{
  "n_layer": 10,
  "d_model": 256,
  "n_experts": 16,
  "experts_per_token": 4,
  "d_expert": 128,
  "d_shared_expert": 0,
  "activation": "clamped_swiglu",
  "moe_layers": [0, 1, 2, 3, 4, 5, 6, 7, 8, 9],
  "router_score": "softmax",
  "normalize_top_k": false,
  "routed_scale": 2.0,
  "balance_loss": 0.0187,
  "balance_bias": false,
  "init_std_router": 0.0377,
  "lr_router": 0.000805,
  "vocab_size": 14706,
  "norm": "rmsnorm",
  "norm_eps": 1e-05,
  "tie_embeddings": "early",
  "optimizer": "muon",
  "lr": 0.00686,
  "beta1": 0.9,
  "batch_tokens": [32768, 65536, 131072, 262144],
  "seq_len": 1024,
  "train_tokens": 484200000,
  "steps": 5198,
  "dataset": "wikipedia_en"
}
Below are experts of layer 3 (counted from 0) of a mixture-of-experts language model. Rows are named router (the router's row for the expert), gate (a neuron's input weights, with its number), up (a neuron's input weights, with its number) and show model dimensions 0-255. Each number is 50 + 15 x the weight over its row's rms, rounded and kept within 0 to 99.
Before each expert's rows: "comes after" lists some tokens at least twice as common just before its tokens as in all text. This comes from a sample of Wikipedia text that the model never trained on. Tokens count by the router's weight.

# expert 11
comes after: "\n", "==", "===", " ==", "|", ")"
router:46 28 39 45 30 48 30 49 53 31 47 74 62 59 17 47 39 42 31 36 38 90 73 42 48 54 53 47 60 61 59 60 36 30 54 60 30 51 61 39 44 53 61 35 40 47 22 32 41 49 44 34 74 54 65 34 47 51 49 38 58 48 58 68 32 53 53 69 52 42 43 42 29 90 37 56 81 35 38 53 47 57 50 35 24 58 81 34 41 55 47 60 58 44 33 37 69 31 30 47 32 37 53 55 31 69 48 32 48 36 60 27 47 63 35 65 67 62 53 32 71 41 78 32 56 48 26 47 48 25 28 60 43 58 45 40 63 50 62 58 38 51 50 53 68 60 32 48 25 25 37 34 36 53 49 47 42 70 54 48 36 87 43 49 57 45 46 60 51 47 51 51 66 63 48 50 25 85 07 39 69 64 33 67 56 43 81 48 63 91 58 54 52 09 56 53 33 47 59 56 19 68 30 78 60 34 57 79 63 54 53 31 76 48 50 69 66 53 31 28 40 49 40 50 30 55 65 43 37 40 37 63 44 53 40 62 69 35 61 81 38 20 66 54 42 66 73 47 53 74 50 49 51 37 63 61
gate9:49 48 77 46 70 58 47 43 16 44 68 36 42 14 65 28 41 89 20 54 54 59 40 47 62 35 71 71 60 68 48 70 38 70 43 32 47 51 60 47 72 41 25 63 64 49 61 52 43 38 69 49 57 50 39 74 47 69 35 43 38 66 43 44 29 46 57 20 55 52 21 50 56 39 40 22 56 48 56 54 63 77 56 63 33 92 42 53 61 37 64 13 51 48 29 42 28 57 59 67 54 53 36 52 33 44 24 50 58 43 42 52 68 42 47 61 25 63 46 46 45 62 58 28 58 48 39 49 59 47 50 67 50 44 34 47 23 36 38 28 35 54 53 58 68 40 39 56 64 53 47 51 39 46 38 76 19 27 47 76 38 76 45 43 61 57 65 48 67 54 22 43 44 31 40 44 41 45 50 45 39 78 61 81 70 39 42 68 34 48 57 31 85 47 40 36 58 46 97 50 27 37 54 81 56 64 30 36 61 53 35 67 28 37 52 58 46 55 38 43 63 48 48 49 49 27 65 68 21 55 35 32 56 52 70 77 55 55 32 63 48 13 53 36 25 65 64 59 70 41 63 50 53 61 61 55
up9:42 27 83 58 43 62 43 72 47 63 71 64 56 44 68 36 70 66 33 38 42 74 36 29 39 35 84 73 54 73 54 70 41 29 37 56 69 52 58 52 60 50 45 71 55 41 54 52 50 41 69 49 44 43 29 53 44 66 40 46 71 76 66 41 31 50 49 48 35 55 67 60 52 69 47 56 38 75 53 46 42 63 41 72 18 68 56 70 54 56 62 47 48 65 21 41 31 58 42 55 45 80 43 64 36 44 37 52 80 39 52 45 50 73 69 69 34 49 53 38 37 76 42 59 52 30 55 67 69 40 39 53 40 44 43 35 43 41 38 33 32 56 45 63 56 44 41 65 74 58 38 50 58 42 23 63 21 61 31 70 57 78 50 32 76 58 52 64 58 62 32 28 36 44 41 52 30 32 44 30 68 66 88 79 56 43 65 67 32 52 50 45 93 46 70 55 66 56 73 55 17 64 56 70 55 42 35 51 47 40 73 46 31 30 29 71 80 61 32 52 64 54 65 63 44 52 70 29 25 64 47 38 46 45 64 70 49 34 55 81 71 20 59 31 53 70 60 35 68 64 64 48 39 52 48 42
gate10:54 67 50 46 69 42 27 54 45 52 50 62 50 68 39 55 69 37 27 31 12 41 42 69 42 44 55 61 21 33 55 52 58 55 32 64 42 67 76 47 41 51 41 55 77 44 68 92 21 62 43 53 55 44 74 50 60 29 58 27 50 54 68 42 64 56 55 61 56 61 56 51 34 35 62 70 22 71 38 60 37 66 67 37 64 35 66 86 53 87 50 64 39 33 64 41 40 56 24 42 42 29 33 56 23 32 19 50 48 58 66 53 58 76 53 43 57 61 41 67 60 36 68 52 58 50 35 19 61 49 36 45 37 59 48 50 30 41 67 38 46 60 72 48 39 51 30 38 48 39 66 62 52 35 44 63 60 78 55 52 40 68 51 67 44 59 49 74 75 63 56 40 43 65 52 64 69 24 70 73 42 63 60 75 55 57 57 51 26 47 21 60 62 58 71 63 58 26 61 60 43 41 43 56 62 02 42 41 52 68 80 66 64 35 65 71 55 42 71 59 52 43 74 63 40 66 28 72 67 75 41 50 53 46 76 19 50 59 71 56 59 58 53 58 50 35 54 52 50 62 30 29 36 63 41 22
up10:43 43 57 54 51 66 18 34 37 31 41 77 35 53 32 67 74 71 25 73 34 50 43 56 68 44 80 52 24 44 49 45 26 61 29 65 58 51 64 24 54 61 29 53 43 43 85 80 40 45 56 85 59 29 61 51 44 40 75 17 53 68 50 50 48 55 56 47 62 60 51 63 44 57 50 56 45 77 45 42 60 66 39 20 59 53 66 83 39 74 41 52 24 53 44 65 57 53 48 43 65 48 67 49 10 45 49 63 60 48 55 48 44 65 56 52 64 61 41 57 41 42 67 49 46 38 38 02 76 14 36 46 43 57 77 71 22 47 53 28 41 61 49 51 31 37 51 46 42 55 59 50 57 26 19 48 44 60 73 34 20 39 42 59 47 67 53 68 69 37 41 62 63 65 51 52 69 35 52 70 48 81 43 83 29 61 45 42 31 64 47 39 58 51 73 72 56 42 38 85 47 56 60 45 24 19 45 25 68 44 47 48 59 41 70 68 51 48 66 47 69 39 71 30 42 54 33 63 54 68 56 45 61 60 58 37 46 36 62 43 37 66 62 54 66 45 26 45 38 49 45 47 42 53 49 31

# expert 3
comes after: ".", "'", "2", " that", "|", " \""
router:42 57 01 63 59 54 60 48 70 43 53 31 52 51 47 30 52 70 22 62 72 58 19 59 76 67 55 43 60 59 40 74 50 35 42 32 58 49 52 52 59 18 58 48 70 76 54 48 34 56 33 30 54 41 55 58 36 57 63 56 37 65 67 52 76 23 30 58 74 60 52 60 46 44 57 54 56 55 45 38 21 47 57 57 47 47 20 37 45 46 31 72 61 74 50 52 31 32 79 60 73 60 59 49 48 63 67 16 53 84 51 50 44 46 56 42 60 50 61 43 51 64 44 54 63 62 75 66 28 78 41 19 64 71 41 40 54 78 39 24 51 53 49 53 35 63 55 42 62 52 52 67 51 30 51 60 55 63 27 53 11 33 60 50 30 47 62 64 47 33 69 60 52 25 37 73 58 61 29 46 60 62 84 27 62 42 75 70 53 46 50 58 50 58 82 67 81 55 60 23 42 78 50 36 46 57 22 79 59 41 71 36 52 50 37 41 34 31 43 48 37 70 65 65 34 60 50 67 52 50 32 62 39 60 32 38 47 74 50 63 50 39 45 60 57 51 74 46 64 33 57 71 32 73 62 33
gate9:50 59 40 28 60 32 55 43 42 27 58 63 66 33 52 68 55 56 20 64 50 33 51 69 37 73 61 53 18 64 36 51 55 50 42 55 37 29 41 52 37 42 55 54 43 24 73 68 57 22 72 60 41 42 44 40 51 13 71 49 53 31 70 80 74 52 51 43 86 58 49 52 34 71 52 40 32 70 31 42 75 39 82 33 62 49 58 59 59 08 63 66 55 67 64 34 50 41 69 26 54 28 35 33 60 47 40 67 51 60 41 33 48 53 46 27 57 42 32 59 44 60 42 58 49 42 61 45 50 49 55 63 52 57 45 42 51 42 49 55 49 52 77 48 42 74 39 59 49 25 42 80 45 65 34 51 52 53 58 75 85 52 46 54 64 55 49 48 80 66 49 50 46 36 50 46 46 50 28 76 44 54 30 65 55 53 62 69 46 75 66 71 56 49 23 31 81 56 43 24 33 38 50 56 72 66 67 18 56 75 44 61 54 66 40 67 58 56 43 28 53 16 52 26 63 60 30 44 28 54 42 64 55 59 29 30 58 12 29 35 54 47 54 50 63 35 65 42 70 29 42 62 69 16 74 51
up9:58 63 48 48 56 48 58 50 78 39 68 47 52 39 67 47 39 55 40 50 33 52 08 69 40 44 34 68 27 40 48 50 51 36 55 59 50 26 56 72 32 46 60 31 60 33 42 60 33 33 36 75 50 46 60 61 58 26 63 39 62 49 62 55 52 59 66 67 54 63 49 51 69 60 72 58 56 52 57 57 48 35 65 38 49 62 56 66 71 43 56 56 74 53 80 45 33 45 56 38 51 39 63 01 39 53 39 63 58 54 48 62 67 45 33 38 44 46 48 35 56 69 51 59 37 43 62 26 47 43 26 26 73 68 37 69 65 46 29 70 62 35 71 43 57 78 58 53 41 14 37 77 43 80 53 48 47 30 29 84 45 25 43 23 60 47 58 37 75 37 61 39 57 45 67 46 55 53 40 50 51 39 38 81 40 33 62 50 39 56 41 56 66 46 26 29 45 56 31 15 41 55 83 24 88 14 27 56 26 78 52 45 36 62 62 41 44 43 54 52 34 37 59 47 41 58 35 27 24 45 52 49 55 51 20 39 63 46 41 37 50 37 30 25 67 49 40 49 67 51 33 46 85 15 61 54
gate10:41 32 38 30 63 43 38 33 46 56 72 65 50 38 57 57 58 84 56 72 33 54 85 65 45 47 41 40 41 70 50 52 40 57 79 47 72 65 43 72 57 53 64 51 21 41 88 58 52 47 78 48 61 56 38 45 57 57 61 37 53 47 49 25 72 54 64 44 34 54 43 39 41 34 46 57 26 65 74 56 18 62 58 44 47 44 51 50 55 51 78 50 50 48 39 36 42 58 25 38 48 46 38 84 35 54 07 48 49 53 57 76 68 61 08 35 53 22 55 44 43 40 46 24 42 61 67 41 45 45 35 56 54 41 51 58 71 19 49 40 50 72 63 55 29 49 55 55 35 23 24 64 34 30 43 50 55 32 48 39 66 13 71 58 57 31 62 42 40 65 08 66 37 59 64 58 45 45 56 43 34 33 65 46 52 41 52 51 39 56 39 57 72 49 43 43 31 27 61 45 51 50 27 64 37 28 72 49 60 83 44 66 60 52 54 58 52 82 41 26 40 37 45 43 70 26 47 38 57 58 25 63 29 37 55 57 61 34 50 38 09 28 69 57 35 37 52 55 47 47 57 61 46 66 66 82
up10:67 33 52 44 81 82 40 84 56 32 44 38 59 62 34 29 48 78 43 77 26 37 73 41 62 61 63 53 49 48 45 56 35 45 42 43 35 73 44 70 52 50 66 45 56 59 66 50 36 74 50 32 44 61 64 51 54 63 74 42 58 37 47 43 80 41 49 72 17 30 23 77 43 42 37 45 54 71 46 38 59 67 37 64 40 55 70 68 54 49 64 47 35 52 54 57 41 26 68 63 48 52 50 47 52 58 43 52 25 16 24 47 44 65 49 41 39 40 68 50 44 40 80 18 75 40 52 49 71 71 41 43 55 61 41 57 44 16 31 27 65 52 65 34 46 20 64 33 38 66 38 40 08 31 39 37 49 40 83 55 85 29 69 63 44 31 38 48 59 61 50 46 82 49 58 56 54 15 76 60 69 53 48 54 46 38 43 54 41 32 44 46 66 62 73 53 66 52 42 55 39 65 35 45 36 48 41 54 60 60 71 58 42 48 47 58 23 58 40 56 45 37 65 59 46 61 47 38 83 16 28 55 67 55 48 74 41 65 33 44 34 72 50 51 43 56 58 51 43 55 79 41 65 79 31 40

# expert 1
comes after: "\n", ".", ")", "\"", " =", ")."
router:41 28 77 42 44 39 75 50 68 57 45 42 26 61 43 68 77 48 60 33 33 54 67 36 48 46 49 25 52 33 42 28 36 63 55 58 49 43 52 30 55 53 50 10 51 52 22 50 55 43 61 23 34 46 40 19 64 56 52 26 40 42 59 52 56 36 30 70 45 46 74 56 56 38 62 46 28 41 46 45 32 47 53 52 36 55 72 39 40 37 49 69 72 46 48 66 47 16 60 38 59 60 76 54 29 24 54 60 44 53 46 32 57 18 60 56 19 31 55 93 48 49 51 45 55 68 62 34 54 81 29 57 68 64 26 54 57 87 54 54 64 81 21 42 38 57 31 53 42 42 61 38 51 33 55 45 39 57 55 25 78 47 42 43 71 54 72 44 53 27 54 42 65 50 41 32 55 64 33 51 56 33 57 61 51 31 69 53 46 66 46 25 53 39 71 58 41 62 38 54 52 33 64 68 35 42 34 71 52 45 48 62 62 40 36 61 35 43 84 53 49 74 41 49 54 61 42 97 64 46 23 43 48 47 44 78 46 44 71 56 65 24 59 56 69 54 41 52 59 37 38 51 76 89 29 79
gate9:70 49 46 14 31 35 43 79 43 35 23 44 63 53 49 64 45 12 64 66 44 34 69 41 42 85 23 52 55 57 26 37 50 39 64 46 68 71 64 51 38 58 41 65 45 38 35 73 46 61 54 88 40 30 45 62 46 64 35 62 64 31 61 49 67 41 35 44 34 62 18 27 40 26 52 44 56 57 41 64 55 51 35 27 57 28 47 26 67 69 67 47 30 53 67 60 25 59 52 56 62 60 48 41 68 69 46 30 50 48 69 60 54 74 64 58 46 61 32 72 52 54 67 41 72 43 32 44 47 49 45 77 49 60 36 44 30 51 52 33 52 51 25 60 41 46 66 44 38 63 74 79 78 67 39 55 35 55 34 42 46 32 46 67 25 33 50 49 44 38 57 69 48 54 69 36 69 41 51 53 29 47 35 63 30 71 68 75 46 77 59 39 60 32 51 56 31 75 39 49 35 55 60 27 71 47 39 39 32 41 55 31 63 43 31 71 54 71 32 74 11 64 71 53 33 29 43 40 67 52 50 37 37 57 69 50 70 71 33 33 22 59 42 69 68 54 63 48 58 43 50 54 17 38 58 58
up9:67 51 33 37 48 26 48 66 57 47 38 05 79 34 55 58 50 31 63 44 29 47 32 48 54 39 36 30 78 61 17 45 37 30 42 41 97 56 60 44 28 51 22 75 56 29 46 65 52 28 43 75 55 34 38 68 68 76 40 34 83 34 46 36 68 59 43 50 45 60 24 63 33 61 33 40 58 60 39 62 49 61 40 55 59 25 53 53 75 58 66 46 43 54 86 46 21 67 37 59 57 56 39 27 64 77 46 31 55 54 49 33 65 62 71 39 52 49 43 65 76 63 46 44 56 48 56 42 68 59 43 71 43 62 54 60 42 34 48 37 64 50 26 52 56 56 54 68 19 76 46 55 77 47 39 30 36 75 54 49 73 50 56 47 46 41 66 48 39 31 52 91 44 66 69 42 61 34 50 50 49 39 45 65 61 59 73 49 62 53 47 30 30 48 44 48 42 45 64 52 28 59 35 32 86 38 35 41 57 40 55 53 73 53 38 51 47 75 52 38 32 56 73 72 22 25 46 47 34 51 69 54 42 44 68 53 60 65 45 54 54 55 58 60 67 79 57 53 71 28 42 48 22 39 53 76
gate10:82 52 35 59 47 37 65 42 61 43 31 65 30 50 64 37 41 55 29 46 64 58 85 34 54 62 55 43 43 28 41 36 85 25 47 63 61 51 55 38 60 64 33 39 51 43 58 49 35 53 18 62 55 62 32 33 53 43 60 59 35 49 59 43 56 69 56 63 50 43 59 29 38 42 71 34 58 10 70 74 65 39 42 31 18 46 37 19 71 51 66 60 42 26 62 49 50 48 67 24 62 42 52 41 41 42 21 53 50 47 69 23 46 34 39 53 53 39 31 30 64 50 61 44 39 49 59 41 49 15 42 52 60 52 64 48 56 61 23 32 38 51 36 58 24 57 25 42 53 53 36 47 42 69 45 41 52 48 60 75 60 29 50 59 29 42 63 61 57 24 47 53 25 64 63 54 40 69 06 31 65 52 45 66 61 68 58 42 37 68 24 78 49 75 42 59 33 54 39 45 43 34 61 28 55 45 76 45 62 58 23 69 43 37 45 66 38 30 36 41 82 43 57 56 32 42 45 39 54 63 58 66 24 65 30 60 63 26 33 41 48 51 82 35 41 42 77 14 29 29 35 41 66 66 62 61
up10:78 48 31 61 57 45 48 59 66 58 53 49 48 41 53 32 64 58 14 31 56 76 71 41 53 70 37 46 33 37 37 51 81 18 38 41 48 36 64 56 62 46 40 49 41 38 67 34 40 58 27 42 52 57 20 57 54 43 53 63 54 24 76 36 68 42 43 44 60 59 64 41 45 42 46 42 66 28 60 54 41 59 39 56 33 51 42 39 65 55 55 50 33 32 36 45 43 31 40 69 85 66 45 38 61 40 34 52 64 55 59 28 49 38 65 36 53 38 49 59 67 38 48 37 49 45 53 29 45 49 25 77 59 60 64 39 38 58 22 22 29 50 31 17 15 81 42 56 32 63 44 47 57 58 48 44 46 53 64 41 68 35 62 64 42 15 67 50 72 50 37 48 28 62 54 23 24 45 05 33 55 57 61 69 42 60 68 23 47 37 28 64 42 46 51 66 13 41 41 41 38 12 63 37 33 78 50 55 67 54 38 59 42 26 34 65 41 42 32 53 69 44 55 40 48 58 71 31 53 70 57 46 55 41 38 46 64 59 31 55 44 55 74 43 34 36 50 30 25 11 45 50 62 79 74 61

# expert 2
comes after: "1", " ", "2", "9", "0", "–"
router:55 64 45 57 53 35 57 56 43 55 36 30 80 70 39 47 56 42 49 50 38 63 73 58 61 38 38 64 62 58 32 22 49 50 43 46 33 44 81 49 17 29 78 49 62 33 57 41 51 27 56 51 43 33 45 52 62 56 76 59 43 64 52 48 54 37 53 48 61 77 78 54 66 42 52 59 48 54 54 21 52 43 55 72 48 71 30 61 53 82 87 68 58 63 45 57 33 82 53 84 36 36 66 53 51 23 57 62 67 18 34 43 51 42 56 79 47 26 43 70 42 46 38 49 40 60 24 51 51 51 56 61 49 70 62 51 40 67 75 73 98 48 60 23 62 37 54 49 75 69 61 45 57 84 61 38 51 48 39 41 53 48 35 39 49 57 48 45 87 45 56 41 54 40 44 51 46 63 72 58 34 27 49 41 70 63 57 29 51 24 38 64 70 46 54 77 43 41 38 67 83 75 51 60 28 49 35 31 28 43 41 47 44 35 69 72 45 51 49 70 77 46 30 50 33 60 69 32 21 47 56 60 61 67 64 40 45 60 75 50 37 68 25 21 57 37 51 59 40 52 56 25 70 58 48 51
gate1:57 53 54 51 30 62 65 49 35 41 35 66 72 31 47 27 27 29 77 57 44 44 66 50 33 42 45 35 53 41 70 30 55 38 20 60 38 63 75 51 50 47 66 36 76 53 52 37 46 57 76 51 22 55 54 40 35 49 49 48 29 48 68 65 98 69 62 36 50 50 53 53 65 81 51 68 20 49 78 64 49 37 59 64 68 33 36 25 45 46 53 54 41 53 66 54 56 51 54 62 50 46 43 45 33 16 44 44 56 72 61 37 72 37 58 61 41 62 53 69 41 75 47 32 18 23 53 65 47 11 45 17 72 62 56 70 58 54 52 51 54 37 44 47 69 52 65 56 47 28 49 49 40 39 57 40 60 33 52 35 80 65 60 44 56 44 49 57 69 57 60 59 45 45 57 50 51 23 51 36 21 67 47 39 44 34 55 43 32 61 65 37 41 54 65 41 67 30 18 65 59 45 57 85 51 59 55 62 45 48 67 66 65 56 60 43 45 38 67 63 57 66 49 60 34 43 39 54 62 38 10 71 37 56 77 35 56 30 70 65 29 77 60 57 48 27 76 45 88 57 39 43 32 92 45 49
up1:60 41 49 35 55 60 35 72 56 50 34 47 80 47 51 42 53 29 52 61 31 75 17 60 70 71 53 47 60 42 83 35 36 34 34 52 26 76 56 52 36 46 77 24 62 65 33 51 70 54 36 48 27 64 56 40 61 60 44 57 38 59 54 60 51 59 42 65 55 40 55 59 87 71 67 70 37 48 54 54 49 42 51 81 73 36 55 36 70 45 54 49 60 66 47 69 81 49 56 41 34 45 52 44 69 48 28 67 55 88 41 31 60 28 46 69 51 52 37 68 37 69 23 40 46 29 42 61 48 47 35 56 46 65 27 20 77 50 40 75 67 34 48 44 61 52 70 51 29 33 45 39 57 55 62 49 77 47 58 41 60 36 63 34 53 59 47 64 93 72 58 44 37 50 67 69 40 46 64 51 46 39 50 41 40 22 56 53 35 69 58 28 48 50 69 45 57 57 53 33 37 44 56 93 63 56 28 60 44 38 35 46 56 41 73 61 49 62 46 49 35 23 67 55 68 60 16 47 68 41 33 75 53 64 39 20 33 36 78 83 48 52 41 53 66 40 41 50 69 59 58 72 26 82 45 43
gate2:36 49 50 38 40 30 61 35 53 36 64 56 39 71 81 35 58 55 64 58 47 54 57 53 27 42 56 55 64 55 48 60 49 40 57 33 65 31 65 47 30 44 44 57 65 36 50 48 69 55 35 66 54 10 33 48 47 68 78 68 64 75 55 53 30 60 51 51 39 47 42 85 66 63 83 66 58 65 44 54 49 55 48 90 55 46 38 37 58 68 74 68 49 50 70 69 64 76 70 34 39 57 49 39 43 18 70 53 75 50 40 47 55 47 31 78 48 41 62 40 66 43 60 60 66 49 66 47 36 54 35 62 42 56 41 73 37 60 71 69 49 42 62 34 55 09 69 39 59 55 49 45 43 49 26 27 33 69 42 64 68 36 22 57 49 41 78 59 34 47 44 40 87 53 40 60 21 39 84 42 44 33 37 99 51 68 63 29 35 55 31 73 61 64 31 37 61 39 33 38 48 56 54 38 32 54 33 57 71 46 56 38 27 64 55 41 57 48 24 56 56 66 54 68 60 67 44 67 23 76 47 50 57 47 57 64 43 68 35 40 63 19 38 26 53 32 55 47 57 51 25 58 38 27 40 51
up2:56 45 33 32 42 21 69 58 38 42 74 34 23 50 63 50 30 61 54 57 53 62 52 45 34 61 60 66 62 61 53 44 44 36 44 24 57 39 50 34 40 41 54 61 68 46 32 41 62 31 11 74 44 30 56 37 57 44 82 70 50 65 49 58 39 73 62 31 47 38 49 81 47 56 82 69 54 54 59 39 54 57 36 70 47 48 21 65 39 37 46 58 58 58 70 45 62 56 41 30 36 71 54 31 41 56 76 64 65 38 49 47 54 66 46 94 66 47 44 45 55 37 39 54 40 50 67 36 35 67 36 41 24 68 38 62 17 70 69 57 47 51 53 63 58 04 58 30 51 63 59 40 44 19 51 19 32 59 46 72 49 77 38 59 68 39 62 66 37 30 46 44 96 53 50 69 48 35 76 33 34 31 12 76 44 41 59 38 27 42 35 68 39 49 19 52 69 36 56 41 56 49 74 62 51 65 42 43 61 49 53 44 22 62 50 48 69 49 28 38 49 52 59 57 66 37 49 57 39 56 33 60 51 45 30 70 27 76 43 44 35 26 32 43 52 33 59 67 59 73 43 55 44 50 32 54